{"num_hidden_layers": 10, "d_expert": 64, "d_shared_expert": 128, "moe_layers": [0, 1, 2, 3, 4, 5, 6, 7, 8, 9], "lr_router": 0.00126, "vocab_size": 8192, "norm": "layernorm", "train_tokens": 253600000}
Below are experts of layer 2 (counted from 0) of a mixture-of-experts language model. Rows are named router (the router's row for the expert), gate (a neuron's input weights, with its number), up (a neuron's input weights, with its number) and show model dimensions 0-159. Each number is 128 + 24 x the weight over its row's rms, rounded and kept within 0 to 255. Numbers have three digits each.
After each expert's rows: a language model's description of what the expert responds to. This comes from a sample of Wikipedia text that the model never trained on.

# expert 9
router:104177165150151128176121146112077099154104081114127175144128159146119106138122146102107110083139132152170153133134157129135106121100149103122139078137118106128105090147107101137118139168110105120147094126147180129107101112132113165124108114138115137155146132116125129097148112142092152159113125107109123184078136108156130153155159127149126137122097167121156112158139123111187154120122150140129122117129144169139108098127095111093100152102119122129070151111094079143130154130146136
gate2:155155127126199092140124076140107070118107128117124138182155129155149121129128104126123139085111145139129130101124160099099076115077128110102125077145103119121134120148095126171153115120124132148114156163166129150133151127091132149104143151090105146176124132122129077124130142168124112111166134108119140152110127105162112128152134111146155096146154117123131151104117097139142145112139127139150147136170143106147138120168139105119102134124099109155059179102123111146156134129128080
up2:118111099075168070133130095182110059145088124174139129114142157122108141066113098115120138104115152127144160128119164111123095115116122128123120120171095100157107133158150138095136143133163095163117123162140113079085105138132112148141155124107127136125108151127120131119096129197161127152180110127129125140128147123145137138097111119183135147134166160151109105095137150129120126111118169108163103139111150141150156122129120116135113127124142141125104104107145126141150157102084131
gate3:145142114118140099137143099148119125096131137085132105137193077139116097139129119120114109140160124086089125093137108169140123117120096122104123114155095138069169139134101123110124104055125120148133169133137139154110155189117114167147130149107101134147116134178147163131134096107116166158111196125164131123106128117164123123151136131092125144164135133140108105088138122124144130115114142156122153120168125105126109140154128173117111124096174120107119144132150099160105102115125096
up3:144150181183157118127114123161109094121109103087120114114158092123127119130128132082127101143163137099100100115141106159134130118098109139106161089108095144090124111122103098106098121070121152114135152117153170167116175168102117188116108131121109128129133146174164127123117084110126166101134179134115114152099110124127126129174112115123156098187122146134079142134114131143151137114110130119154167119150141147093147156170138127106111129149126143134110127136148126143139127080132106
It responds to: Digits after degree signs in coordinates, spaces and dashes in infobox fields, and invisible marks, as in 12°1, 17°1.

# expert 10
router:099088177145126140095130102124125142098114178102179098115140156108146123139168126155187149100125139112107138134131108077121126134150116126109148137130152161147120138089107149071104131127136140150096163121146166144137100133102111097109162151089111141139085106130109148128100107134114142139168094138150157125140119107126152114147182127138091133124148088085132126090072091142113125135149101128096134100116177117118149158119165124152100161122119140147133111126144081159110107139111132
gate2:152115137148094116099118155113146142128153124189132138147115117145125121163096138150125124125141192151108132122150096143074116149097082143144148135189090152138132133106102105129130111084122202099168146113148140116137125139146152130069145144100089119118120142121142114123140147121113164137125104159175124128106135125160126150148147116147124127168062136109116089137138105148136122129091104164115100147134131080110109091111129122128161150127099099123142136101140093131125137083098111
up2:118130107142181132166123083121093093151135123080146141105135120114130175110157134129139137120117089100117146135123125128159120116128176084093105119095150138104142129143135151138155150143132070164097111179103131123140138099107119135155101107124145156144131122119168102112131097156144111117126150105085129104196153131093110141067109126099127138098183106130118145139126154115140166140119157149113158091132106155158139143154116128125088109116168130118116144131079169124155143159133142
gate3:095109085140138120146130122116166096115128113156135093120083093131180156150110128131119156088163176162127138133128104141125119084120117127099126097111125101156154122116155127134113086133128150165098110125111120133149128134141124099140104096143138050122115173148136138130133137148128157120138129141095115179127104157097141127127163147147162112140161108089147085176130118124115160091138079118170145111120121160155150082105121169165124097162163098139132130096116145126162122114139126
up3:093104119175113150141113150111141145135149120144151109129081081148129129187155130149132123117143144119123143131139085135121124096131078142123139092113137125171129132120161116113109150142130126152128142157152133129161127139068123108129127133136133088121115135134118139150119126175131175121153071148107096150151092141124139127131183126125112107132123097054132123152120088120149172105150091104165122092136153131149138101104148174147106088120137069153133127108108125187118141143102145
It responds to: Coordinating and, or, &, commas and semicolons joining list items or clauses, plus the piece comp in comprising, comprehensive.

# expert 2
router:146126150160105159139168128131127123120113164145158150169158080144106124165149120117096128129126103127109147129123100155114179096152117086145123133115102150100156099180087126143101135158164122115152095141133095153158170118127095159140127115162125140135138096147101128097124127134144094141101119093148166156144129136105096153116105121134091155120092107135124109106151154135076163184115092152099120120118137139136083130101128106066103089147111120127135132145123107135111148133185141
gate14:175151117122119117162130106149151087120121122147174159103150148123153116151117119125114165151120121116118088101153113136123149166090125137166081119125131133148149148146126115105081089132153101118089104133134113119086124149105160124110104143112114139130067127105134129171116108114172157135126177075087125067133127106131092150129152118126150121129148150150108133123082144129153181122108075108129126118143146108107153137136129150139110120129109147138121135122132171179172184133108148
up14:087103164109119128080118117139093142171162114084079124170136098136095136095157176115112108140123149127137120117135136145127094141142131144101164160171156168123126096122130123139152175116104142175120165117125135102155123117130107121117144122101160151105206132131115108128083115124098133106151117187145134147130103146132156084128117130104095139150094131115117138160138152114116078108145176130110110094104116122145131115158129139132174148121155124125097110109128100142122119135113078
gate15:143094134155182109137168126122152142118091129093114122111124144105171133109130111105117124153135147128072090110169095111106117117126123101155139141102135098123139171135151087149079140160117170124067147118124143141145148136073171150156128142088070144121136129125124097138167114101130124137135148137161128149156116161155074106152146131123121089081119078105137134106141115141100124170153107119115145095147128102140107138156099132124141138151150116144123121115145113129173162163141145
up15:108056115146129141125184112113127134150151092099154087115170115104179130100143128092143122117109138108115095123154134094127131113103098108148149116127166090142150180126137107148121093157109145141123119114122131108147158111109137120130131082119090125095142149069120086171138118102143127123146092177136120133135105138165084115146125158135140111124111117099143136124149100141148109155153109160120133101143112113165113133186092119160157173171141119134137127127161111108149162113141146
It responds to: Capitalized words starting names of places, institutions and titles, such as San, South, President, University, plus section headings like History.

# expert 0
router:105131152086132128123131117103138117085127097113135161158182123119141158175118164157165116128095114156104120132116125162111131114101127096146111092130146085143137102142118138166097090143152144143090102145121072123120173133098148156178096123138174161126131130127119184113141161122110118140121117096122098072151124139144133145137104120114137142107098153132125143167130158159106107081139114131092141130146100130109122105154118155119170151151146132135137133083171078096128146156108116
gate2:159073131122143147133131138087114130148158153089143067120124159100152182162124136135116141162122138138122125111127138091047148132148161092100121087113125117163129148130132128167121159125088109117140108095104130083114154112111126108130128137140082101151136126133151154163106129122124126122148115161113087146114133130128132164129144133117150137146107170122178141142155119126154110128079144130135133080098112141133173124098120171098108147100158133082121159091143151136121168147101115
up2:098121140109171166107148116158141097101090114125093134145162146120153105102122146111133111104127116082132136125105122138206112152127121159187106112170159114131111157160129148153146146148112131136114110149126148104100104157104126145115123178108133139128157114133095083119176115095102156106122140151156125121083114132130121113130145076122096063101154124125153130121106131140115094144151120108115117156124150114121128116163109123155078137103097136162112126179105127154139130180156120
gate3:181088090119086081141113131116126173125111165122124109109140140124154106101133133130137114139162136164075135098128165106109124116127148122110133151109157136115138146067140144136154133139106147125066133117147160064168147160136102096109155121088137114102167120105171089154120147091115132133123121151149147114148147138111148112150102140113125158113123129085099106131147107082171102112129149167121122134162071139131144121137114181117118147111162134140135131113136108138151143104129165
up3:103142087128183164139121152118120134183150117150114145098106148140111146121131132126131128132100156105168137170121105140135129102135122130115121100139095117107127092160116147129104127147148079119184104157100117178121105118135162143141124156147133157135107120183105140103146095151125159156130149158095086152100111125138077128089165078120123125144162131146148123100099133143085103177112117098129147145113140125136125139074168128152096099109084104130111145131101120132135150133141077
It responds to: Inner pieces of proper names and words, plus digits in years and table headers, such as P-ol-ski, C-lin-t, Succeed, Title.

# expert 1
router:125132129144120155086139160146113128142147107126135112138146101107104127152155127118125107103090083143137146108118119155115157060158110135097099127131155131135128109120095149151089192155147150099158095165140117151148142116149150158136128120142184112115132119152093142093073148164145125139084147091095158164120137130134152162093151115115131174111126132118115148123172137103111099129101106126144153171111110150116139102093162086096126112123120111141138121104126175109109126173163108
gate16:146144122112172130093110134121171126176123097091135093100158099125112134122109130112098136112142114117146145120121141107146094083097155111128144100157135137159175138136139109180128163136112113110130116138152149108154167156111123160166112105153119153149083135125126180146149112093126110094128096107141120156109125168124111129152144164089105095141089119086137100156094083138133159076137122151144133121186124079162134108123095132177135158135104112138116133137109127106142122108160126
up16:118131135137112145143141140085085148087146163144111132157092155115130137128150095162162099143127142127160121132129106156119151183170103118133116157100123133118090105120145101130133085147138132152114123125103104148102101112157136077106140149095124136129182097132125082127117125133138125181139165141129110111112138113106148116116094101137144145088147133170117127089154199164152143203117104126130105129100102151092127123124156123098117163127167133123135157122106122159114142156092152
gate17:167082118107136138174111158129122123101103128125087111122144131092131121137121139105079132149137099105153100118166136115172156123096134113124190121114130153112119120139121144117100116143113105176117165127099127099152110129129091103117159107091107103191127124111136146216127116104074135109169106175155127132136117131153103083182150101129123107119123164121103129106147104154151135134127140141114101134132146107110116138149126139153092147125131145131107112124121144110178169157133153
up17:138103142147142162168088164122133136099119113104098105120148155095154103110116150116132169125128093097162115139137147109178146103102161107121168107112112144102107125154119142120073116130117071148119144122109110106167131154116105111154154112100147089176133141141126148206129128076063135135140103166119129131133095136153097086165126105096129125125130156118106152104164121144147095127122113141110123152097152122091111128159145116155109126139159142134134128125138119125156164166132151
It responds to: Pipe separators, semicolons and colons between entries in tables and lists, also team or person names like Green, People, GER.

# expert 8
router:160115105122095143129107127133116124067146103154134084133104128111137143112118078183130177156165147112186112112129171134147159105161149074098142159115066163125153131135138123134119115134131156099128133121126069160145152072179149095116149130129131099151144123105101123150119114154127132130124106099117107130150142153129086167147130099139138100139127085134147121128103175130130097185136145122111130139102141116113097163123101130105104142151141123113126161140125127110125126113169123
gate2:148108162121144105132123149150159148106131143136124113081087139107151158141142117118138151159114124148121144101161103167114116181105182101088153119141142110151162114167083149107098132148141100159127125139136116131132165075176167092055135131086128097111128096114105111123085100129159104128131136127077130115135140104168157135107121114118134120113130147173137101096121162142131106157109113150124102126115113091108133123151146161175122120142091157123130142172143152129130122144114104
up2:098092072151113158133133111121128138112124173112128179126120095139106116156126148122114124127153142087142152114112123087131161095140104105159121154100117147126069137144152126120159143115136140113082139127115147104140091106090118124155189136164098120118112140165137194143144144141110156178128101146117119154136112132094111145139175146163087132161115132110146158183132077092090146111138138121137095147096123102140133147078120120119116137145117139100127119105144146145138155150093134
gate3:117108151087126081176111116143115093104148106131155113159108108146114144128128130114128169161131145123124127159160140136102134112121104192112187094161143121144141107133119129111102138134125138172146134122095100104113130136079113168116152109135138134155120128107178112152105148105102137160118150113123121088123116115108120183162146088067149136173149088149162141146089100086131113118130104097160127115100146145107109138127118179138133111140106171150131097126152106142137115166112107
up3:124169139133111146078130145146183121151103125174098132133126154109141146149112091134125096116154158150144147097105083156121115112097099099133115131091128149101120140140098111119147090134135089124115154123158138163114095121142154108114122177113112160112118122087126165111094120141128112131172152127133124153125143124140148095100098165154138140085087162127093069102157147147158149132139165159105107140121100128166144104140138141147114151093161102130117176145153116145141140095126182
It responds to: Lone first letters starting a word, especially c (cable, clemency, c. for circa), plus spaces, periods and year digits.

# expert 6
router:104130144136135156147128146114139108124096180159132128101080074145124161102124138104134153101111098151092134157103144159115134086116199157138092132135132118141106107106140142117151155119163131156117120106162127125116111126121150118138116130162141132130170120132151140107104131122149116114076138109113150161156110135140142124101123150099156179131147107120108082105089132071094154152165147143129139127081100156124143103100169123176112140108131138141129087124117168096139126086125181
gate0:139155137129081099147102130144165094164099145137122113120127108153167163107112108121118147131087112145076073136111183136142153100079168104159131127140134156136129122102159136079132134134139138156122147117136137125150135061143137111111157115140130108145156167103163125154161100118103140120124141096146127119124132084167143132131122123088160121154106176141122198096087101144114153100138110106154124109127142101126122120121119150157120112112100153146112149126115131134148110085080150
up0:131133126142139147082122146104090122140118114103115129150125160112141148103113152125120093120182084158144147162148140130153144176097148114118144102173117085142116141141132132117120131091110152133111100136114140163135134126098139117157102132162115128139128108165121159128121168159134113192094116124095105125107135109119137114159143138141170116086088139116144126138136133141157123177114102078190152123119089108151175152120111108095116092110096131127135113105192102083153129100122095
gate1:140112160145144116156169124121124134115144150108136107117144157170125112123130128146168166167127124121099105103160124106154093117134122121178132137150146126132144118107068092107119128156137117144095136121133160097094178133121110137114114135118129107130133120162115128088137147130149139120175124121148120117188164114061135100156086177077114130126141169122156151097121097160118112140154108136117109116156115113142096126106098116108126146145150120128070091106153093089185146163141141
up1:092142096112100140092109123125128108136156106129134134155126111118130155147122108104092086123153138146161150140108131152089180138130110111077116108102127132153130116143185139192173115119117129106145110157097080123167115123122139110143131125137126157102134114099145153159130120128132116143073154132120130126067105150164114144127164064179139126137105112136091109155121162130137172095110136112115141122111124104152144123128154136104131121140126133151158174151113160183087136127106090
It responds to: Single capital letters inside acronyms (MLW, DFWFCA), ends of multi-word names like States, Angeles, Kong, and line breaks after headings.

# expert 15
router:120122119117136103174140150120128131085186107156152150151130134116142091153099101101113125194126121103083168153131089163137119153159097130153104141095136111158139159127132112102123159165121119110165100093147132126151096115089145137162113115130092110113098123115154123124143115110138127115145143119090133139164153127156178153088093142139108149166159180117128125091135113116154102145093128162117104112112091096149116140109149094108142136107140131161098131178098162146141129145136107
gate2:130126110079159121153142102123121112100143103127126140112153098110108156134178149049127130124096142139109106127140155119143105128100132129160119119137133138076123142136069139140132114158142163175166149098151069148123159163140137171121172132123145136166107116135120146160107135132097093097117173115106151105090113085198129144150121142159123106122131143103153120128106115105101160104110105144112138128143165091134119163121110131136145113159153130118131125143133097151091121143086145
up2:139111159148129163095154159085147151155121130114118163108112146075126139120125144126117121127133109139123144134107167142168158119129130098104148169119158121127112115130161143098107097115143121114088099120114148065142104115144183134120119134138137133094141142170135085123143128107160119166112129126148105112161130175096138130174123071109114151112083105118084120116138127190120128155116132113112122138134086126129130110150144128134087144075078128156143127137170141092145113138185156
gate3:115120143103113119088125141094135141166159113122121128135128148120122113124138109154147106162148109134164089101161134147141119135159109215091132133127183110152119134102150113099103147140115131176162073122131119115109125131119143123136085136150120177101126119134119130124149105128164108130135111210155113132087129117182101134127128139145115098070118093149152105104157138108133096122145117110139132097194128123095150131166120127127117099170114127124130128137134090094099149139124119
up3:107143152135117111123140121141157143140136087132099150119125151140126108121093156114119085144113137117111125112123121153133084176141159197157139152143172135106099125107111136145112129150151170130144165132119153098106139131136127110110107147105136146134145116100104127129112085098165125108105174147152156148118096123113097112164134063175134161106105100132104094120137201085128109117081182118094080130096114139116134133134128130079114116134121150144125126109143135147139172161110149
It responds to: Prepositions and articles after nouns, especially at after appearance, plus the, in, of, via and single capitals like S, O.

# expert 12
router:117135116093069076094115106178158104156118149145133131141157131128150126104091125134097131132127123138123103168161172153134132092120128169106142148126151083087171124113117121096120138129113138119151142150125105135112152130181118148148121137116108113130110133117152127116106093154137108140132110147115105135135140127141095123098097139119165114102168187166142146172126165107170124150130118096099158135104113170102163139142120099094127079107156086143132108113127143117132084075092111
gate2:111133082131119113133178102145136108146134114129130150074121138111132110110117167126120128122151143090156125145149140153089146086109137119155172154178150142123133096087153164105098117095146145089131111130133136116130135090116131091133067127138112140121108093123129122131124121135122102081169143133114161107142120142124135126126101151179112105121159144154092145126110136132118099127124160099158132169106140140142160108179105121150109146167122160154136075169060137104170126130109164
up2:099129162138153178082080150123147137110103183102113085131134140146106120145107102103106124147126132109145121161113115093132100179115094126150138120099133145118122146154127088107094179149113087133126160132166112134097126159110126118124112134120085138108161159124105111133161138111159151163168096124191109183131146125098127080128147075147133130134097099113136138111143140147162156154107145155152105125122105134146094133136157147136152119108101102133144159100140116132095121141160113
gate3:066111120099115108136148149115173115129173165167111088153100129125148138115116109133128132137145121119083120129185137146123136119147092121135121132129146174136168153121086127124124084140113120160132087119125084138120123159133109143126127107106164094139155125135135149148119110133123153134170176106154134127128169109125127078105100142117086143106139157158137173133120118118104138095140152144127125100115107132179159140134125131100102161131132108102054101105155163077156106091135135
up3:199108127122119140133136109136142166090085140147059155124144139075142129109145137129112116111129123159154112168093124121133101119109131147143118133142151137113100159094163125138127184090128135084124165114104142098112101133095164094130160159136135173138145127127130094155116140107133109098077062131161156110110131167135159165126134101152127140108133093141126125136146114122143153142136121130103130138130113149132123109120114115119157096101116118137215106132146125126109156158090126
It responds to: Middle syllables of foreign personal names (Ja-im-e, San-to-s), year digits after months, and of in phrases like as of.

# expert 7
router:125139142159105173133181147119094137166094144139135135129173081169092106144112164148069116115131114118131173118112122154123139094151164091162148133122117122099127098162135125142105131161134139095194110139105089128193133122148100152126108127141159141101157089139119141091129114106127146143095133120154140180149099146121112145139130137131124158153114109099134089098127131147143116174110091146114097131134102158139090136131140111094136104149116128141132115153098090156090135121130109
gate2:126102145094137118096129138117158085124130090123139139147149115130124128183122106131117138171136145095134131100097087106153195156135138141151158134163164151105172123126126131146137113163113135120111131101155092139083132154148166101166122131117153109154147128141075113155107140123111161101132140126083125090130109129166139078162122096120120149117106120140092124123136176090155135091139160140098117088135114083167125148150116124137077172149122127138110080161119121143128122143099127
up2:100113146100148141082173151114146084130143094109135134174121109130100106191109145131124103159153157090138136130056090123155180134108180121147163125154130137107151135143143140125141116171097136123155129127145130139091104127158146088139112111137134088156130149146104130131102150111140136130138127141076125082151099093157104116163111087119105178100119122110110139138106165092142122098149127134138123097088146106151152118155120116141122138163101150134143111142108128153109108141091146
gate3:136111143136126138169128121101122119121155125070141114100138114149143150091152140086127121160150108104108142122154088131138169114128107147140151115139131161113163140103127065149163155146124161150121158097096152121125120126151148127095130141146147124161133152140144115117110120102129119097123134167167174113106109159159171119153111131100101098118101145140127106121123123128129119104194155137084147108129078133126132114186124152101120118105115145148085107124140086115165133126092048
up3:168121176129157136161135112122072133050124137128150119120153106114115144164099160104109152141147110109147130120091106132158123093131132104117116098141118138165143121142160112125134150149098142126165195120137128144165146149157150136121142144137131116111101124101171125096153153133082110105137122180172157101142127122148119094149077153091130105145135143097161071128101115127150138163126115107073117115136115108142128135155147119115124088111116100188118106141141094115120128131133122
It responds to: Final suffixes and closing pieces in list and table entries, such as ized in Fossilized, sion, ment, plural s, closing parentheses.

# expert 5
router:135121165155150155136148106129124162123115167107102102143104143080119133116121107094097100093135087112127109119119123132092099115139108114143163062127103123104137151164140082150174128098103135174143160099082146156139099101143151095094150105161122108133105138105128169141154192141132109124104153155135112148108125121112100124096119127112135121136121132136170158138169121152139111123152163160129134171129122139107123093133127163179144116110117130075142113145130122106158113176106108
gate2:126165166137091156161114128131158090136098135116107111113182111127137068154111123147095131139149139107101154093058147064159153165097132166139125127143087107113136146134120105112145144141139135154150141109157174109117102112140091127127131121145128147120134133148098100101143141072106154125098106110168175087126133096099133130145159132140159136127140125168117115125134142127118104135147133107164112152116133132125115136130112132125123106112144196153079164143161128091109104155124108
up2:121130151162094110112138116144145138116103094175143161106101122173111082117102095151149117105144089123130113150087126141124148111129127097119096117185113146095131170124140147101130147178144104146142163112124132135077131103163091121116131119129087143140147085099158108125152129134118107144105122119132157153186166113119109130087104104144071151137120147170128094106119127119163112192159130126163123132123172152109127087097120108120143139155131143148125128114112180140123124147102130
gate3:136091134120133129108156134097120136136090105101098134120118111133129151117074132137125121162130109112119141093144140109124130184148178096140116128126174110202160141081130149136141162132080189123113101132122106116173138168112138157099130121149127109140171133077139124163095134138050127073090115160120134114135078086122152158135093147089117112165147156131146118149125130132133134106132132150124127108144137134130138123171159148109124159115124118101121108165121123114142127122123138
up3:164105100132158099118132116144152153123109133150182098122087080151124129142148108161142179139084159142094136123150108111179094158134115144086114124076121139195132116102105134120120115097120151134114164097142125163144166108100129148103179133139154109080123127138130117147113109151124151128160131124087087124165120138115125140114108154114131121136126167122131099106089149077100119142122118159115138118114130145118110096090143109128157147139134115150104150193118168145135143114113109
It responds to: Root pieces in the middle of words that take suffixes like -ing or -ed, such as ink in rethink, k in linked, ish in Swedish.

# expert 3
router:163138110121106152102116159093116149183124091118094114128136124156133094098136138138108104173172198148114127131129092105136130132095106151157095154138111105103136151087137159157128133094146148120095164117118110089122131165117154102119086111099089186115123150141148120135089086137121142078118126142110130118120104130118101150136147110118124144112088141116098085111158121154145140167161106105181173138164133161114101107120124159143117136148141109148135133156130127101124127111138163
gate2:123140092137119087124161129131142097102087133117154138158134155120168097110122111156135154126128141102133131150089157107117148125146128119142167050141123084158120135113152151148135152064117115139080144172119097132132137148146134087168135145109115148173105104115120141164166120160085148100171128117127144142138119118164099095107119150098134137100152148108164167115129133135137095092127139119138123152112129142131118152145071148107124093138128120165130157139111109150126151099069104
up2:105120150094107144125120111141122155111141146140105125116121122150095147130109137130122127131130115131130122123155121167147091130126142140151086181110127143118130129134082117094104117176128136126196115111140167114119090109133100156069148144132147084101107130121166108082153132114153128197072146123152127086135136097067161115108121124160133103146115118152130094121133138144125135139099122143117111110138139126165128122083158118169121170103138123105106087146115145138174106170173155
gate3:135149174161171114107140151156132121137132135123084113149132109111067124136129132131094122103141155107150110145148085102147118141126112169124112111150144127138127102130152157092148112135137162144121175156128092109091136153175103155106171145121117124132102096115115105139143169115110121125112124085129085092116156117113135139189114118118156152137113120127097099123128161110121166135112090109110116090117170108116103118147155197149173101175123163140151120103152115119115079135112118
up3:110088110129153110124125086129110130151149111118114178147125166150140160103132126112137140087102136156136121122136112123161117168115129139097102144125127106116124111099086142146152145122114138157156214144152102150132157098120100135132171103060144101140091103144172068094119131123130126123148141137124096077065147099164129099120125111145145113153130130143122163123155119128107153133154108095133147114139128076150132178117147121110126118152126169122125135111131159142133087162128142
It responds to: Short word-internal pieces and ordinal suffixes like s in historic, th in seventh, st in 1st, and leading date digits.

# expert 14
router:147132110165079112126135127122154168143155097131094088094095096152098173125148132125165117146147131140145119114099132100113122183142123128084106128085137166140112112122129119126155082096104109115141147181114104142106135145131118107089168137103146111107087168169125080126141149142104163160121166144143113137141181130112157082142150113146142138110117105130125151151109118131104140118128157111136111108173111114166149126138076162134149120128113124114130147088109146187113156141112117
gate0:121122175158091125135074155145134149139124108104102103114142114115149133106145133114134113139112143118071116133135106137104127133131104116112119171107112143071142179150160117125120165136098119117126119104140160153156116093138115138140132106144097089125118128079159126127134084103138194125109124135140109161164171136139110151120107135138117101091134104138143133162118189173136114146148136117178114117109106112119111094113083119137154102107132196150140120084118121159156120153161162
up0:135154105127140142160102105133141121165132122114139161093126125112124141081109106111089121150143136138155123140134155100135120128136113126118121118144152152152120109108132104108144101107170089113154144141168097128175120139096156120135137140114175132129088175110134129172122141132144089128129099085055115090090103077162125145150148108140155167110114129116097134137155097117125138103137124127160166131132164083178130138161161148119141087121115100122115137155147129111081183107130087
gate1:088094124116147110165100102154128161156098089163121127131125139159136123150114161109153068117127147124147103098149146175083107120120157156128139138118115130075135125127130125096088125119133132163074155101142137097139119117108123132125118112102114106158103146140177149158119104180164154132140186117156110167086136138080111120085137135138115149104110168107127115137120147157141111127145128119143096112129124150173135105136091111142122132142095135130101142121159128163180116148135178
up1:096121104160141147089133116093098092122167114146145145112123167102149143132137140129115129097145139102140158130096130123121089116117146134141133128130108147129146109094147144150168099147112151161112144154132145112148118081095161125110127116136142126149137127182099091144122149136099163148141131121127124123133138106110143124118089151123182093144121158120135093140081064124124148137149103146116123132165110115189104144145105113188097092153133135166127146136091089125159095048129117
It responds to: Auxiliary verbs had, has, have and adverbs or particles such as up, out, only, also, more, following subjects or to.

# expert 11
router:121146145146143120143135174154150141130123165134133135081157141170123095129092091115110098108155177097119168087133162128136146118098136110151121178139124164129100149140131166118134110093103124128105106109150162087123098107090098122074106121171144153096163115097114129140131120116155122098145112098172124086135110125178109136156117113134128114129132081145128149149171165137113141096119081119088102168114096102126103142154105132127124113123115149098136122118155139151124130131181150
gate2:130133143161154126102153100143169151105114116118091175144135103147095098137146162123087133092147136125152168158115174055114101115094136080071124124125064133098135117125128114122135085125128150116104177143113119130142123145167118130105175129120082127130134145152117120122115129120144142115156114121144153173144110125112127149154189103132127138133075146139158136165163126126124110168131121115113160125124138135137127154139119084156113105144150123061115117122167126099122123133130114
up2:135158133162153112133140116141161154081111128112125180124133116131101085155126139116074135093136147156150168151107155064124106121089122094091114143100084136073112118130128122123141085129117139117114172139105134116122107147166133139105138119138098135119146135152127114114115128130157130116156124106146145122142108111128128144150165096138132122139092154171133155173177132121122104171146107123118173139124133114127110151148115086157107102156138138049109125103185155099130114163121118
gate3:161080154089130160146175134144097129135119131110134114110143123125157127118123097119136133138126097087111116143133130114091140161140098146149103128150218142117179140090178117151124182129166115115135086150137106109119090135132188122121083125113106151119142123090135120132103147196110089132116135104155137097123158110122077130135130145152157106105140109121089118146088099114098139127129144118129148116170116121108164099139154137132176124135109121117116150122121148130113102124155108
up3:110159119130086131078102120107186120141139151135127134145126093108159127153137153159111154157157150131145145109110126110139109080132114114096127117129098101159102135149121117122157115119095098143134142123137117131151160094106123108162163150131090084142097142147088143114202120106122146121142110129111149158116152082131144129089153123077121174124139119111162123098158148142153152128131138139140137163112153155152075140152136115095136147099162109161185155139114088082137124116107105
It responds to: Closing == and === of wiki section headings like Demographics, See also, Personal life, plus sentence-final periods, line breaks and an.

# expert 13
router:155134092120158120148105099139105098160147092105159144153155119119129159119139145147110135119080116110147092102145119142162114178171109186133185142116093122176125107113162139125147115141156108135134111131117117131124123141159096135166099094117149088156149128140143100158155138129137116120151119147125124135075102162110118111156090140146121078121127084130120128109143110108091103107117122119166142090141156097138138142117147087136110134183084167111114151175096128099147108112127140
gate2:125123094091161100113106145102152127141119147108119173105129128114147139166148170081154115124140119136103127142130149083145101145123125124123113123113113124126114109110110156131101177118157091162123138121107148128100089140133121126129114148125172075142118110178127104137108178138170176125125121130121127094157131107103128103140121177122108118107055141114151129179155130085087094105140152116130154113104139113144171132115130149139117144118098178143077157157106158123175124137154134
up2:135098153112078141151129105108078159115112105100169125114110138134139114152102130123115141123123144130144153100128107173110180107103132099134094088131143128155127115133160127118139094104115114131093143117130165139170137129086160121183111126107138168155157103110174149104116113115122075115132177189107161162108126133142150145152171101173140160130170148120092161116074105148137126138108143115131119131121106096143159119129128116130131104095111118158101155137140119127105101154101099
gate3:101126119143135087110143088142122113119101109152133154105065115124144124164136126134137106147097145117140095110144090120147146152124126173150133120139125092125152123114124078116102145121175183147121108133136110135111108115079145126111120116159112144087113119121145098132123109199130153182141133108105158118151099093102132145102075142178152121127130108183140105133146113129145126151122133102153128100128181125160135108093117114160135147136134133136152120080143163121174152132077162
up3:139092149141110117132123057118129087104146148116137161095173094159156132180154146127135136128095084096122118119158143130143124128098112146202138113114139108152109146112116083135129142140110137146143148148136129091067169129103114127137162111169140135133145110149125142132098132168119149099154123118096130137132106106103174125111095135140123127171131130127126091118139107104170154105122128147122113141099116132132150119131136098104114130138119092140124124123186156207122171103102105
It responds to: Assorted pieces such as co in co-owner, UTC in time-zone lines, ide in tide, and separators in race result lists.

# expert 4
router:118131068105187147117113097130129110118122125148111130132102172130127131117173146119137169130122118115166141141128132122138144119106132106118101105192144145090095146176133101149129134150114113099111148114150167101128140147106130165153151162131122101105167130120105113132122103080151101147126128139158142108106115137097164103089132130141119128149171113153100105095127097168145155104094152139171050142108122086157101134148130131082125098122142125148168121094142150141140135096112103
gate14:145052146135127138171130114164104149124127087075140093107137155131111136158129118142100159118108118146113145085147120145121109146096102159108103124125116117106161101099158137135136142148140111142121155126088125113169121148119144100143118108077109099109139136135142122111132121134142124126132164188153102140141165165152117148088162153112115135110137145134126130166136115132082135100146104173091126149151114110129124109115102143125108170177132181126099133096169100075150116176107113
up14:117179137126114122131168186089132117097114148134152113115133068097137097111124115140137094143136169132141134157114138075153148129176187128155116110111098112136094127123087136112099111111153129151108098132128104123118145106132126120106178125163162123157102138171150117143142146139081172127149063093084139111125110114113127126188109118105122120150100130102154092116146161131164126128155121104134141117086129156129118163147116155139137128131124124115099127169117119158120156103131159
gate15:125122097130136096119127152116136144112090097113099076186086127098076173165121177130140101133144161134136139129122167114111106098144129130128155121141087064134156124130119146130160120138099109097146164136132131110148101129141168146114101138135152119118134131106119135145135155125136106137134114160150148135108115132147130120117106117173147138146161159170141042125156082120154139173120120103113115157126147135151137144122122111130060161154096096121127112135116137156174157108126112
up15:122152090129142117119130167123128159104090095105101082184095144098081173149137190139136120121155154129138143148130150107097112109135127133136154138124112071150153113127125150129157136120081103094126155117130149115142122121126175152127111154147140113101151142110113115143151136103115108143137110155167156132100138109146145113094107104158137145135154159172132054116147078125157148166118109119130104181118141122156121137107128113113083158129092095132132107116134136145168163102119112
It responds to: Subject pronouns, was, which, where, and especially as after verbs like described or in as well as, e.g. he, it, they.